Below are experts of layer 6 (counted from 0) of a mixture-of-experts language model. Rows are named router (the router's row for the expert), gate (a neuron's input weights, with its number), up (a neuron's input weights, with its number) and show model dimensions 0-255. Each number is 500 + 40 x the weight over its row's rms, rounded and kept within 0 to 999. Numbers have three digits each.
After each expert's rows: a language model's description of what the expert responds to. This comes from a sample of Wikipedia text that the model never trained on.

# expert 61
router:438559447493558471519565449566517495462512536453546469514467438551529491416536528513495500522526572524425519461461505500553508498401471532496457482521519454516482473554491528490529529463450461514455484534522425417501491537471496578574454484506484482451511536488533544512463544474503491489495429628513607494538492486484501456480477497527473469485485452539446466427523470537640528532498522488555496486550520507519486461501517526503472540546501506548479470467537507494534411484520550529584566464540539486448460520487510496438514482533565557480493475436528582528472532443519509555553518487468592479462501521466445517521565535497465482473520525556569530530445499556498435497497450454526554520572472472481495488487492493494583457523489490487483515478522546527507612432505514
gate0:480441549503477528501516536563441512539474462454505517484479489505475514526516440512505475465543527514557470503466568535566520475433517517571468428500528515482501468508601439490484505519510545575511494506438477483539501507527472482509466474573509526456477444504499471488541423462477473444510516507477444486504506526525564479558509487459400530461562506535476468486452503493512453496488464507532455475470496490489595481444520454440560497524501444508471477469468527576565475578518530472512530454539491487506592517485576464515507471515493496544579418454575517471526471489512476509519483498555475585563464552587472425439414582500525434551433546486487448491523508461459521490544492416525460458561509395436517504476480450500575434534415526512495465514523504476479499562490443
up0:452476576554552515497460569614508517563460537453423534492502513451475570480491514477515526477477511501476458509496498454531524528496525524487528482469537452574563505569547463511538457537483550496501512431504484501554443579478462467513477458507490476507466432514531423518506440439526549432487543534522500522525511481501558517541533498503456496496511509491452478539503501559487443504475529489545522474469506521511518439533525530349543501489509427500411490471461481509512507508482519430529518523542530470536588555473590515402454446524500534518482458490530509503508469467467545510519494517510495565471473491455452446448476508476536494528513500471577442518487525505436491542547501452482456514562483426544441477511489512463546482618391585453491518511466436470516538558476413
It responds to: Word-final suffixes such as s, es, ers, ates and short word-start pieces like s, l, f in running prose, as in hails, parks, cracks.

# expert 27
router:525445508526530520533560468456559495475558572473524485522503484502516501482518537535460499528536479490560517486470480501487535551485485514464506468516438536538599530466518501497446543533498472551486517487553498520508496471487507486421531497467469542478493457528470522413536422491459491554518481488549467480491509514443525503480466567549504510467523539490409548551462532567488482527545541499585434577503517468484447452543487486512449513481515572561484535500503496482489475519471566503480540572582459552474443436457458519522575527519522468481448517473462514457476575480493426562554491605499509506476523430511541554579518471572499458452500517481571476560517456570515540546471533354508467489521571467505524480453455474488427471529497462450493470495421599566506532460458523
gate1:517416451520458414451497441437476487506506485465443535480545553460512438552489479490502459533510472512518539501505509513545455515497466478514541503502519489497507527541445484395546424468408504428506474470507537479496518545403474398532472462453513478497467498469542477530484491579561446519551501502503491545479509451493506505500537516471506486518526483549515497454576476579496406560555520513503479540512453488500441541583525447482499498570501579509480464549408436482455496583509557479488515455502531507530470458530555464472521559451523524487493424571470490477446571505478543541427535588552477509475543492515456456510511526496532494483470444532434501454460573479478572556504453423536554486408466528472514469460503546546471524513565481515474477546490501513564442525505525
up1:486448504520465541467469527531442409553491447538508462493440516512450526498490473439486539482476564461509503566575505499479495439476553468485569457498508509576479507441501546532553477485463532495531520531369493473541482473517427554462509478511439522493450444470524503456479529430509544475481547532444529539464546543546619451496501517474469441523569559458493513490483474447533576456472474536443498484533555507484527495420465491492516480477529435514531527488561568520547496440472501509458517513469465458456554538485530513524442427455468501516519490533476510564522455503543494429495523403501513563441450501492469542470476482498531520574415604540545572491546559444461489477474540543494500489458483485452511525517483510483530506583401436532516462487501454498468497534445510
It responds to: The preposition in (also at, of) before places or years, e.g. founded in 1867, and leading digits of years like 1980s, 1999.

# expert 58
router:532523446542460456495455507562593533527431500463469459450542465481452517533511489505527499522479499513492448463518494487491446503535521504512456485497473480517565501529536466543484462524503515457423489476537577543516508594476514503498482586549533507399460493521612469519445505520503423517486479495453499533473451478535521491436486462512475450409539495526569445520434582504459543492560477526478456547495416409482482571467561510485599503559475545477517477535457506513505545429456487490529482513524493534494475456553504559591529562432497562466512555496509519526537551381475477527521541466488535486488500503496540495495447447515528471432495439519499486532489509572497518429437470509522501496500554406485531557528485505457453545500403516437496543492427502496497482493539523
gate0:604443480437512514455467542536576539518446535521500477541507515555542431526495470470489503466534558584523534503550484508467470393499470510428475452482455507488491538497460482561554506456500497522441506502492568523554526498508487547470471483482463481500433429531557488495498523533530508485487474474564513528500595501495475564399481521493461503487513493479503485558496489504517491508506430636466481482489521499547519479448495450550560488540534491497557548517472546501493557467511491530580475493466453487516457503498503467498506423443500481482553484460492504539440456474489501495465527484543463506463501487490514443617559520494551519542542553540470474527555513452578515492483474514558477475558486519492486558491557554519486432397516445532486480421507467430471472660450524
up0:467577410529552483410471556507519476525489504541486552523550486494451509464493456555553458488468528520504487441530533562486416537500523503477435514484491487456511477508409473486435528403515443571555566475511516541472500552453488522533516526493473537476451522530557511482474560503489498520466561447524531452530482517541557513512550513530504515456500535468505476531452419530466490532446481425531547485410495541498528414455531540524469485461503563551548462518529481527439527472481517427486443526560502426580474567408532467473505476462494566534444528491471498490520519432471546439452473551495490508475504528505504486504511483442545516463526460555530566514481465560501443492586538571401507513517514452547509451550471448502569477574517487510558535511460459538513506461504438
It responds to: Digits inside table statistics, scores, IDs and birth years, plus list dashes starting infobox lines after birth details.

# expert 14
router:521473458527503432550495476436540558488476476514460536500562498450442422519544487479530436527504528466559498506502460489525504474505484428510506493447464466558488501462469506484462493495458549490494573406506488523493510480545475513488486503539585545519549489530461458561538500519487525521499421475480489574561500561476484431532498474446439422559563434530505528522556460540475452573440470503430494543459515542501449499567458457504514469575541440485504466534477489470444434461496508513437482509479547448501584467544499517528553411450505476467521498494512504527499540508478602525480522429424620485501498474505534523435514478492451557504501508458494447509471534495489405489568526491483502464536449463562539494528532508429471504571558568510478534430476424488495430555475481
gate0:502464487523506476496501519440448534571477509450583505463564513461464535484507512487480452470510421518481432451446479538534544541500475552512482532436512466570521458459460442448475553514464513491480527511593512520558584462473486491483417480495508424464456536537616488518490519543564478432503457473508534465468487494502507490487421473488475526566507480461546518489579499540415507474448441462504543501444431493558457518523495480441503504536541518463491437520499589529511437527478532507486549483480487461570494530400487504446506539569451475558497466538553507468517480498492517394509509497507493485480446479390491577458512463455470507505510447536478553513512542459528554515495508479554544475529382500493479529450560428530506517535534519496466481480562538492489429532432506
up0:491444513466487438476483500489583467505550456532486453480556494526535529580443499489509529533456520560523533535590569465510490467495597478472599529577546546468517512534506512569453469476505438521419542478472513518519502502498521443485501476495557560558465497533466529450519479502542416529456520538474493569479518491487508530442559495535483474490452483469467473517429475449541522497567532506504475457448537450516516486519480566499442479539498414556451509397424521505515565482502484482526459559498522520403498536516546537545430402514512521497497511499474489491541557500449437532528487452481513446515454455587631553519491578501510449528496436511511524524474468501488518473486509486490536571470538527426489500457468523496551498423484486450488519463450571498456497467554488
It responds to: First pieces of words, often capital letters or short stems after table bars or headings, in sports pages, like Vis-iting, track, G-ibbons.

# expert 63
router:502546458506564519509492535571422510522432532532503542482553438521492465463550507516494516591434501510526509474429500477486464472495502430533444508540528515494514478564496438449500522482531497556504500488484451480470532495520450545516482496526496492510496503508460509566489532515506548454559485628412570547505488517548487486467478432545496472499459507502452438499450428520650462516488544522491558428485523488610532516527470509485501496450495557518512538442552521495478523473495424535519482545510501427510497496466490508535415456555550425475483523460455571509433430478549490509486493500481520445557440533471432507451603568456562478480504560492532520532482468500532509550496498518522463552487519529544444501514567461438510439505569504524499464558475515559513596509497497
gate1:437486533536451460559464536514485506491505439497573482464499485513591516475583506484476452490473563517505530463533519499506531560443517471432546506510477535461471458484485512535493517565488444575497434485437471542514464482527405476550464485516445583501437499571508448460489522476557463445527516517446531461515535549460450483507460519551540541501529549504490522514536524575536510498444481638593535446591523478566450426527472494474424507517545549521516493453565475462498493506535518443498549438536497488473525552497526502554481571519496534557522511558467481515500489506543471482454507502507497524519484511495544557520524517509587500462578611475439488505551483487473529526498450526484543527530488509511427553462548511453601440531508483537515467531447549492588535505488475
up1:444504523470451515506506503528450530448537497479511501487515489497559472502528519493477491525454555502485607450520531508443551474489454429445571508527485493503505498518482488553487514565532438544525508493507549561512439529536412484503510506527469571524463509567439545464451454529477430435510558505512505526511535531541475441513452516554505517513527522481480500519515510559504505536470509584558563489618529499535448485488447475557526551531637543507514507486552437542457526508508509491482493507530478514463498526482529535525450556502559460513594495498444496477467468534572440485491565540501472492586499509464537573485513520555620510475494568558476468527567537538556483526541453565445485479542524498495455494464499497480595499481514558502531467566431542494556605550531477
It responds to: Verbs and content words after is, was, are, such as used, said, shown, found, not, may, and words like information, position.

# expert 39
router:525525455493549469470473500503517507480455519489565549516457436465519540510545516463494512528482515468473545530433494516523480489517451510395531541432490425473572460485552465473482554456521491498493494424485560457478463513496563453416540475488511460566473464492462545551514472492502480513562505510573495437482506461521477533441494462478500522534471531547457466500463497551490488474490465521422561519474472456545484590466528478537441466536485511461447462516457449507459568552546549495480424549496417486526542512520460534518440437521484543520556514455492536481532457476521526475493499498407488474457431503461449487458578550481477506564544557492554595563507458551504522520458529566530499417513488503518532540456428446520545441517566593499545539543523523467470554568599485
gate0:460561516546453401435503461499488413457480484468501506494450534506541536465532513551501440398471545495465466548467428534494456537457580536504490532480514521463481467479588484409534492424467483506549522479399524513614482428480498575485534513517568515506521548458520499421518502547486510481502472488497536540515593460510496446513468493501388496495498516535530509502546488456445475538523527490455499539488472542578471539506482455506459555476578458492514506561518507578526464449521522430443533494534517455530533539465504537493503507490523546528505507526483501429535549530537577543496524495511530486446486608493449410522543531528508494515514500533488491482510389553481429545562495493545502485508513465568576492481508488458499501544501494478533509566531499478518573524545452
up0:580521470594528545508531487459480516520543559552536497487516470471519580517485573457454549583498449557556478476555502437512453486460534490496512472543529518536492370517502531511431541433530543538520486471520515429460474529481413500590542462479465475488559561500514445535440454517494482471520474487497462449460476494442563518483524539514549498574511474462490508420509523495468485489499528515522475465524511522526515452499501495422522453496510442533524493446465456513572550452477513531462477509507465486516516540490500473502500518472557498493556467404372419493500497507511481538494454470515450525431384464481485555474462516463511564507522495484576522525460535467449509490503460457483544537490469548458471579440501566553597478533484496482485574511427526540540482530498460
It responds to: Inner word pieces after a partial word, like ip in stipulated, blowpipes, piping, and emb, cient, anim; also a, the before nouns.

# expert 36
router:545513444540500544582469515481505495584492544509489408477552481446543471483545501524500525489470571455449537435524518472494431609531502500517489482485426538461522432434519541493530555474431453501533479463530442432450473460459477491457609448471516503520480481464515493511469456490460432572483495447539598479475531506481507497537484389538508533511483528529493549474540518538536430489515595498562500495447522491481518410482506521513551543458571528527424507560468486522530487454471595519490541501489502486584490551484553512559493463465521531521498496538448488503493521517552550562552446459517556445479519473495521574521460443486565486451456436472553541542470505556486476559490459444534546535536500479512492497416496494535521474472473518496531535484521520544573512474537531
gate0:427498439555529503488547435542494506560460522469555474470515533545484477509485492496471504436448509517446482500526477493477486560514582496492452517482516527474498539476509472510519486570458519580451532524524491454410452510449426590532449553471539507551519468459453481484476491516513515552616483500526495490456431475511513522460544504496547550536478523507527387478478401561433461475540529502506538527533518549552552510537559538483549495530579536502474510502516555534484537438570507529478492448439566444546494594513460495454480451502554498498448535546439515483530520450513518559426443507468455485539484549464553549551512446500488548547492452481478509456574452520527480430530447538502522497510435531445497487542459490601490518562455569482451503467504534498529474447505445
up0:630514436556562563489519486561481388488476537547529512489520515446518506602474510441484498429526459514581475521546504508404523552474544505527505401512517488573494476436517460520510447533497554518501458510489506484519481543530456543504499467489535561512558538461482492463517468531493437498513447486512462498517536543508503513464507511506527462465514543478476486493539522532500476455515461538539569526591511499456528474552512544505585478485472455557420541503512410507559423518504489567441468555505528518517523516483497516519508464550547498531475516535436543494502451464584549517447510553520421531505544486575539481502493477510540524493404495467522495508490557518551529453540504540494493502433461537493542526594490510497530500461464455469548422437492462464610444473550471
It responds to: Colons after infobox field labels and digits in military unit articles, scores and polls, such as "Commanding officer:", "Formed:", 1,270.

# expert 46
router:550525477468528520528503564504488489501520570510539528456432492466577511543486495477534537516474472509526486514476522496499492532521497478538592484481477509508542503496494588552532518490519503484475535462474475493502504505550444527543516439453478548438496451568436588472544533543453508563557542515512530458457575479459516491449538504468508522472546516546422398500437594483586487547453561464520577464596495486540529519539483506431491417525546472448508426423516466544552588522423544434489446498428555459504529509516448421555494479536537500424544473470501493425530420421492477432502506457502458513511486444459513451500476501518517518521480471496542520520506471487557508527559447568504537546515535538541485460551535529556454538511472459487483489516547514473506533495464432
gate0:500525487518471475513562461501485521455535556485458421522498498504450484543473536513511565457537493447496495473465593495449481500530446513627501597483489493511485491471495531488515505481528498476437547486501491457511473466495553542465489509454473461493551451531505549481487485491475488476535465453502538530532602495552534464500516582461457501511477511532520478431488503483527515482490510495558430452570576504440543451593430545511526468510613525470508438485531467544522563466434523462503496440533502533565459453527492450520455505474566530481537519578457447416517464478445528557539509524511471548508444468473536426575553513428515445574475473499515524565436478485519452531515471531418453534414513445564475479557517551466452477535466500512527503510512446455509560512481429
up0:480477447555480530514467513514514430547468483494450472486374488494530505490516563490548486422460540460522560438439531548394493516475505578410510530465518492480426526578465550476455494506514516484457493540471559534447435431497499565512519523492522520477476519455549496511448484581509539491483488531526518420449421510475478516486514502443562545511537541482513484536474451516492438527533506467464485535506580548520492479461545456528510524521498539513557491460467482476523513543517453532500493596480528510497463466508533517454425518547484425541513490488545541487476487506528493514561566459541437482532477557526480595485550474439416493462541532593504544523598514486566421534470493468477439525474527496528500471527443438478519579537545448568450468529490437466501520516501520
It responds to: Middle pieces of long words (erupted, derivatives, théologie), participles like established, released, founded, and the, himself, them after verbs.

# expert 28
router:544567413522508495503518515433497549514481357519555450471499523440520566560520519503488494472503514530542505473479524466422646563489525502503473494449537508529486556470414532489455547459489518500477511438522456475443525415474520474540557457466510504561521494491527420488550536553525479525535485562531502495546586516487487576516531485573530494482491480405448417508429502598533532537568546511532538530450497513559486419535558487449449470465461469499475502472498431508499521548501507512454459535528482543533500448523467510547500478606528493554525456501441512508510415484497466501529488490492487497526510533624508496515471502509519526466478489545495522501481536498472454531498526522487495565467466466543471517447469431491557473516542504538527532473463510490562542494425525
gate0:553454538459508486529525501426560430469452482529531485466501501442492490496413452506533462515439421465541486519474449567454456516526531452474432546513526470506584514570458484500413520554528547526441505478520533496515416507497469527453526428379554480443543518497512521500552462502564542505464537492503526455511558545501489509509533496488585462452442502533486494435553534460511505512534574540544512459536547557500421500525498518486494481505462553491470462480438474532479532487512520506479566489416522534504533476454486479491380520547497531514391569524533480571453476525496537516507488510584515441532449520526520521526488512460480496465551525494493466484537513508461470501549506512470442457532521474478497417473506609499562464576559430504508505593535456467491511499532520
up0:512550532509482563473459441547534486503483489462535470512451536524556545446539487493446555469477472516458504519518567553411551547444491523506484483550463541499465501513526595489546557535408518590449542455560495544509515522556451543482526509544467530568524515502513505527396509563508460538509462480569476548466508528503450446548416501505420618479457486488458497491488556537435438460466489429495505527543546454456473527421524506526543518499542564493540492489484510475491506558518487524494462527476472570489502569550575451509546505506500470519468500503466503489526506490456429450558462548529500498533455498507536506462483407537497489456513494418557499480511503492499522516447503523574465522517496517589522479454509440513483514408423473426556498492447448475538488436560527
It responds to: The word as after known, such or as-adjective, plus time, years, most, part, all and common nouns after the.

# expert 43
router:471510448523551498496564507549486469527519415541508462506476504499538455423545476472533528454463479517543473468490477548504509486548460495489500431481567548569579527514462490506446523511485451482453525489457476545431512469453523504504517533431474480521545507548501519494522511435456495497479420478590491439489517469563426590498497510545560512482508497491483471478492458428532515489521526542529475517427456551478522481495511514572435433454566387523502501532480491443543538522603547469484533548521491546517421511487477473557419514467531534520582506517508455533536556497464447433446546544493523537473482484530514448525515517588442525575528480503493473406552466520491499443481455470481480537566510566539561443562455492486434494444518486480543518496545496468435583552516494
gate0:566434468490522505492484525568449548464504495461445548461568457500474478490466514545543479492512503496596523514512547493471488431470514491464508434540539444460511508563449470490535407476501470557505519448440482441491475445489468439538474555458516499452481501517510541510547517506446475415569529504537484553492500560539569475514516569483484487439523505488529479458464515481497547540527473506548475528513437445535486504494451488480482494541509467563448478440516469490505542542548473461539554479502509533487476516584446525551481453499503518445568455519574508512460516525542551557419412537568444519516598518550473426528485495425475529447486547509461538523451530542525492517635483474461440477508531496486498470572543462486577456381461534519514523442495492542515532530516546
up0:441547543513504537493497439418521461512558393501514461511446504537486459483524459544518504481490501430445483533495492516536470544508569478581503517507481447536491526471562563496496482489471497486499489459558555467508585488480537532479493468501520448596468482504477436505547496452471559477495503496467572529439469498445408487510516401577576475499478537506508531484566544566556461433472492474449455489504486518506422583486496503566456528474467506399514518538503527514500485501478458595493518502503540510467522465590450434473495526489432483489481519556441460484457522509539517426515491487501570451495495446488504531526511496554528486591454414499461483486528545535551478397469511507486509492482520487474416477459534441550477560540515476546437457562494540454501472536432510
It responds to: Prepositions and conjunctions starting a phrase, such as in, of, with, during, when, between, until, often after numbers or sentence starts.

# expert 23
router:490490486527442494556477490462463502565458505470423540431383509514495504493490533487505484519521523490577503443452585418448533503504549439492542529459479430501470543491493541500484476480429508494521565533482411454500545521466380548498475524504485533532460491502498476520549563575563452517543530565393525544467584545530504480562451527463524460533492527504457475526509512499570560437534467468522515491474556518476571516441514514473534511519479519485471469492421506514502489538494557423535461490490556510534479487520486516531464517502503530451449495500522499409552428508529455521536491511552496512484453430506509479528450478558495583476473444566454484469462507444567436441535514462473456522443451524524448461564457462514535561501420512457494433480513500462546484458543518
gate0:543517468525476475453518517464411481526459467495551534486531497470473510473605475518501504473531421525499482497408477441453507517494403516472556531483494552480499447504499526530449490519443486425479536450593533522494452514461500522525525435452421434466526501516448485528450510568519403498517524497486544502509516490497513501483446448444507538578560569491453512490505461525504511440500570452497530528463551505499516414494469464559549464468486516462485494526531473523533494503475478490552511483448548584537536548442546439483549562543529524555468465471499508494489454500456530543566506515473573525472454522423499558526547443499496584483512448525577525507549518452433550484545458550508525501592480569471456548490531530524510568599486483481460421522488508462566533475468547
up0:479526491527459644498552477558395451538484534500542464537555498431523519530406497481533552458544444453457488524473528440513528557475492533542518447511457497454552510560521493530523514535504513488570488515504418526511495489447501501517510511514501434485525470434456569494490522488499538490514565459477504496517478498492477518425506456520515514544549500496483492468450423419504507479518538520447606457465499539448465500524505503544488471549579547513490543535591494460551470447563490488539496460536544568528528523462557506467538490585511489482500470497492458430520420516461501489516489491436557553506481515513482508439510525499527554547448499568523509513569513481447536465503559509572599556499507481516446541503578500441544552455429552482494519549567457502521494460559430
It responds to: Relative pronouns, plural subjects and demonyms before a verb, such as which, who, they, Russians, Americans, There, 1930s.

# expert 44
router:502540481577509568512512497535470507498506508564586548437503492414542489459547489496526534552472461608513521464523533482467532458482519521514496529502517592518495494515519461518482506452490589529533504501519497508425538502462512541543524531519464503540507525451472530559505559544553550453525556563538546536474516476523496480491447478489525532509487460458472475472430500478555493458485530470562485448526487463596515492520432482568458458487546524475521499531566555541498513513432530501556444526484522485527532513441485532556468532610484444516545495401500543488550386506447435500503425457516558514527434557416494545472540460472497514522460510520578537538508493526472561470448519520541458483436398535512485513520483549463509569477530505504546519532574540581512583503507486
gate0:526524514434501547513566477534425507460489494486521396494484508531538436502463551503439512487510523476506450476493493532544485517594515521573486531544529482483501526485521534546540501505515492426494548421439491448514436411482451549508465473528442437548513529453517517504510540467486442473510552508544445510539567507501486419467444505467492516504461530559523542480533537501509432541457518526488517506567558507565544432580459499555481568462521487523553466486497495527424507490473495550572490490425492538448521525547477467508515478492528478421471522466513491473463510497608448489541584465483532484454517477570515523601527489501480516439469500477506581464478517540524418424533465571489533508472457569517462461538396560536461545543539509504520509545531540484524521508531597
up0:573455497474521479485520517524564496498510563508461550469503472478471554496520484513568415447562539424498490527525475472492500456503434466462477424500477467485464463441540520544540510523557479478493489530528468516488504561555531513474510515525503558417524488587475570473535469451457571505563445452394499494616485525404493486524536509443441466495495472450502494562550469489431594444471451484480526570438482468435470499479490471515530428518441521504502543581504551517456521507558491443469494472504453505529507527540486534578477488443468460574473546557527507488500491510486532534445483481554474482536553454535507490461401515456490473514609547450505421538505503497492479527467464463461499435495499488515559496476538496492480457472534494520562529528539473420547476503536430
It responds to: Derivational word pieces and common nouns in expository prose, like -ation, -ment, -ing, development, research, new, million.

# expert 33
router:521522434470538447475474519483526505432503528519539600458560462466471527523546452530420513480529470540519470383499522417536589546506455478497511535526479523504544478565502474590504521532506473529518487497473477564509478544487477469466474498557452451495480532426527517524451509468533502482509455439606469449472508444491522492490486537527470514477432524491413456510469514502439538504437446466470552544483447500526509525421579455524454498516529526441475507517501524452476508462486495536512436486531497569547475542505493497437543552510507469482531482558530481477488566521502531492498541440506609525448477449461581544482470478497577490465611457515448474479537438500580478563474509486557532557570456525583521541466539510495459453534534564449496500442440524528490529504517491
gate0:471485460497535515494450531529535483501518447526468489483499500521501553527512461497465518463550480530555490502497588475476512542467503481483427467557423520495509464503456539498463540500610470492447396482487443470538468462496667496487539549557552540487558501372477492471467456504476515505497481495488459524515449480488498452390464504547429504539431469494527525503537513498481449512546473492546454477538515466457507471471562509582498454352517540491434497477416586506407498430469488491499508499468512491540585469471513506530441526444505504436510530512528523535481484525555550475539564567454486483526535482498503449522486515540480448505569412483489442530532530549510480490516482537489504548458471524520542560499539489552500498490495493523486526501544474451560489494419501
up0:528464503535538494526511489524445539514548494474493456534457474599429461514458453660547526533483461461449490515455429545539433491437520565492520487446498488465510516542502483514511390472505438532547553528432520444451494460571573554500514473434569520523516456569477534503427437486486465464449527533520551511523470517495452534564484527434526519449596495498523459531522455521508543456489507495479525486513481531480491514579523516472461521509525446438530471484467520545535449505426539464493533440515482473499490467514477546481488471492446551520431464573445543443496549567523492527493479490522533517540531484499460545509507446460497543426502579501479508514515516527482540566492517486508440453407452484454436453504475485507546521588473521503514465478512512567504522606495488
It responds to: Pipe separators in table header rows (Peak chart positions | Sales), plus prepositions like between, against, from, with, for, and list semicolons.

# expert 52
router:506533497535537534532482495494469467511497533575537528522458564462534556449507533525543453502559422506561476474513548521463553539497500537450529514444569435527478531465450569505462446508472538541572494490476455522550473458499481448463474561453519504511491521546503492511447571553536470468424433469506532490515526584493563450558494496507456570521518453483439502445570436427598531515454581485455499430540489530511560489508531514469499468568479547469504525434481500457548493506556538491538559552447413562540481454527488501481528456520522507566553502474464487478524419547466459472571519503461483548538404497510518538513467516461498533518539472502495401555518588458478467488525507441533459563542465536523490504522480556483501540502446482486510486518504491386564511529501498
gate2:512481502444494439478499554391518562511483473486539476595482483487475449471454530532472430479502593508526531474506451454511567505488492488561503512429545470499511533443443536453438569461498484492551493525454496461468517450469487550437589514558471445488596519513536488467518526550498483499558464513490512530537537521536503539439463577528508564478447471479599558564534575521516490479534571483480480476457446484488533494439546522557481511516449474447576538475551547516547530528539486396547515532485466506553482510506432499486498512505471476475509513449478513406466464491471487480564537520508474556459505505525524478536498560510480526540556514475436549512494508499501441372502508467498459437536460576487441519493502531431532510497593528519438510503504467587482472533486504
up2:523516487523495514461531515467519458521457531548484551438442487533538508471579488463491509498496533534575499482467499476474528475515542490526510525469440428449432536490465494513588425477479591441459449493501519566519486512462476555514493524480419524506486451569468476575494503498536540582421544488496482502504566464391553472459564461473528470520628537531513508508577498563486527416513488499519473516556573473526510491503459484448460497470528495411503501486480511478499489509484498581472460539465490495467454566561576436575516513502441501473509537493480518522502528462502484501511563492530498569540524459581555496533528423584523540432545489562452599528581455513524556481500508499448486523554461520563487517506514426481503505449481508505459563493545481498520510542546488
It responds to: Pronouns and which, this, season, game in narrative prose, sentence-ending periods, re- prefixes (rehab, rehearsal) and month names after On.

# expert 32
router:512531545492538508515486498518552505502517523498411501456483478437513475447488476470474506592456457520489496464490434464550469497492454513494579586516529486521551508535490560479575529445530460534505499428501514545437471546406499461479503532530518495486524487506471483542489573502515520492520499478468458554566494467506410463519478499566516515503584463466586554437544441478464586468557561473438505556544489507511512454544450545525497514485430477563488521529469492533465575571493489486571562533484520541497500404463487504496538586477450557534573416454539512485479548515531518490461443447500439515440514452427527509524481468480509465526480546479425489515385500520506434558474475517515515443443543561514450518527466445455529543451512501489498552528487545524426497500526534
gate1:563527547499505439541447553509491532514447531469528464512542538471489491531476477513478492495553423529529466493540393483524570489454517514481505554477530479428492491407508538516466555490430545530473594467538541488551513517475515508549576447512552584498524519507545493492495464476517507509488490508476481512470492480469486514465469530510496517546522583455479608380584479510500522511434472478412501529458459546583521536543518538523499511636516506515600571472513469505500477518529532489429611548470475505529450554569528519579488488454484530467457498555507440481467516523476482525448577481447569473460531478501526588545477489457441459522525523538460519506511514503437467479524467476525484491542468481472455512490480460520494446474585501465532539479495503527529481546466449
up1:460532530448503483503534476473509453504527461501496497484443502540522577507510546433537541502460596482462506505495532456527487511516514523522532469517488491484512563472497463454498461469596354465420485490491504465460442513466515474521480464510518477514514479482521400509492489513519504470470579554514522500522480455473453494484490451515439500433476445506493458577481493508486451463549525527567483519572540491496504455533533472523535465501515464487448550445440618550522514439478450475558486436460518509452579462507539464480504534508511516475516516484459516512578498515586490510491523482537492535459454505478512458510399493527474553499437566487523479528527564453493543617489537394466474475392515558496481488461483524515526546596438450510449455470507529489428551420487542
It responds to: Digits, spaces and bars in election and sports result tables, plus party names such as Labour, Conservative, Republican, and "hold" rows.

# expert 42
router:511459466484542501506572484490508466448613501483417503511487479582523508549526515508474484527478517541466466476462477411515564515464463505463469555450520541495503481545528470545518452537557501549512449474519450537430424510491436561542574475516422462582507451462509530443579464439514530471504488575592528526555431515510493438487518475534554442396594585494499518549522597535513488468463477459508502505466511458489530487503490469542519517446561490512509523587518528438446524530517431501524501532495476509543469478456498587488477500463517501475532434501550554479515426484435464481561506463432550485477501515459545538548517537549510462507550551427533477483509484551547452528474491485546525500501587532523508558520513500485530458515568492476543503470455513498542505563521512
gate0:507516462534485505489534523478460477501495557532486496515431517480504597414507472498498471590550586513426480567590475549597476475431619493479530488527569472478486462479552452448505520498498484511564438459559552491490553524483470488435538464520488517435444486531596485498465505542510540473476492527470444501497448485472454514502485557451441472475497518529554453478525525500483462446551537512502453473463429492445567379585508483500534489528479506527514518518581545494546518530556505603480510490539462484461459534478560528493577578464456549488496503463478490435447453563530497496436528499499488493530518499440479530484470534459453487489509554371532458450420481536512480529496523518515486457535473511510479498499447529483481516548486533536494571535482520496516515513548473
up0:531490527453463504460418498493518466485519490467538513464504500464524400544500482442536490472404494420534556498415472406447497478532441485548460487553528479509494559475474455554470464485492515508450551527451472548533466516469480472513488506537504482522512540434454457452516476449505449555490534389536533506453518526536585470522538422501561504542502476427516492491567483476446533449527473550480501513513487519511432535491479577523465489465469495497469496487446449532461522484491480356511502538462499535484522506560463472551425526561470397556496510469466514541492503479508467435551458510471440554424474517494488477519419469543506517588549461536453509505561553412526538451461464480519567529494533502455506519520524518566510538425508495476445487471569513510520484496507559
It responds to: First letter or syllable of a word after an opening quote, article or list dash, such as "mass", "firms", "Maggie".

# expert 60
router:541512556495517457445508544501567550423518539460514537494542516555426476560502501494536542507547460495473524478491518497490501543503460584488539478464494498499488533447433454494491495526486529489471490507482498454462469478429519521503541463511571467555459540554505464499524446497456530508494519545521519460569516489497526553460415555480521437488561498499500544539547465595434480471522491495496456540494405421491517489491517501509455528514487544454453472577485506539496487477444483443491471443505484486438471524472511574418485478463546535509416473450471477563550573511472564483445445501509541519561520537502500546462530500525502419512549538515526513505459470475413506545534542469524447525387570501529551554562538521488436535603508523416631545510462521495513500528433537
gate1:488512526488594481462537583494501522562521569515602559484484545456521479577478481521552551522427498474468503547480487537499503548474522537481558508486560491538466521518481357497455499526481512479590454493462479456445540462507504508519472488453491493514490501570418436510464512523492532437530579479506562526489512496551514457512483465489460502449505502490522461557560495531558551486479512461448573489526420525535557537635478519459527457623498535477496516480498458434496553526475528517489487472536466497552461516489449539471495531454537526507475464519467534496491484440469540516438501456430541551438478491557426542519511523471443502550526530503477501532469505457411598482524546493541426519461440476465494507450491503466467532540521521465528471549522500518500418461462462
up1:471522458534514508404525559542574500532434488467457524521503547502495600487561459520492516567502470487542504526454531519522457549524618539505503462541493517528379529482496493463598471557521542524479445556530519465506495473546515465475558420476503490471460431463534529511482591493545531540515523581514468526456482477515551509494492454454469541520460553511484446505383516479476497468494498473579468506480480513487534521537559501481517487499442510480452529508424481464542459478479482438413485541520459540486431509467480483508522456549495501476554456466544461441564425495486463468477540560478498526492485457516509542560426575557491506472523575540497463577492497469583510506501506545474552492517459466528542538568503556481528522509463475509442524514437532478540547532418555
It responds to: Of, in and the within award and film credits, such as "Actress of the Year", "star in", and Romance particles de, la, des.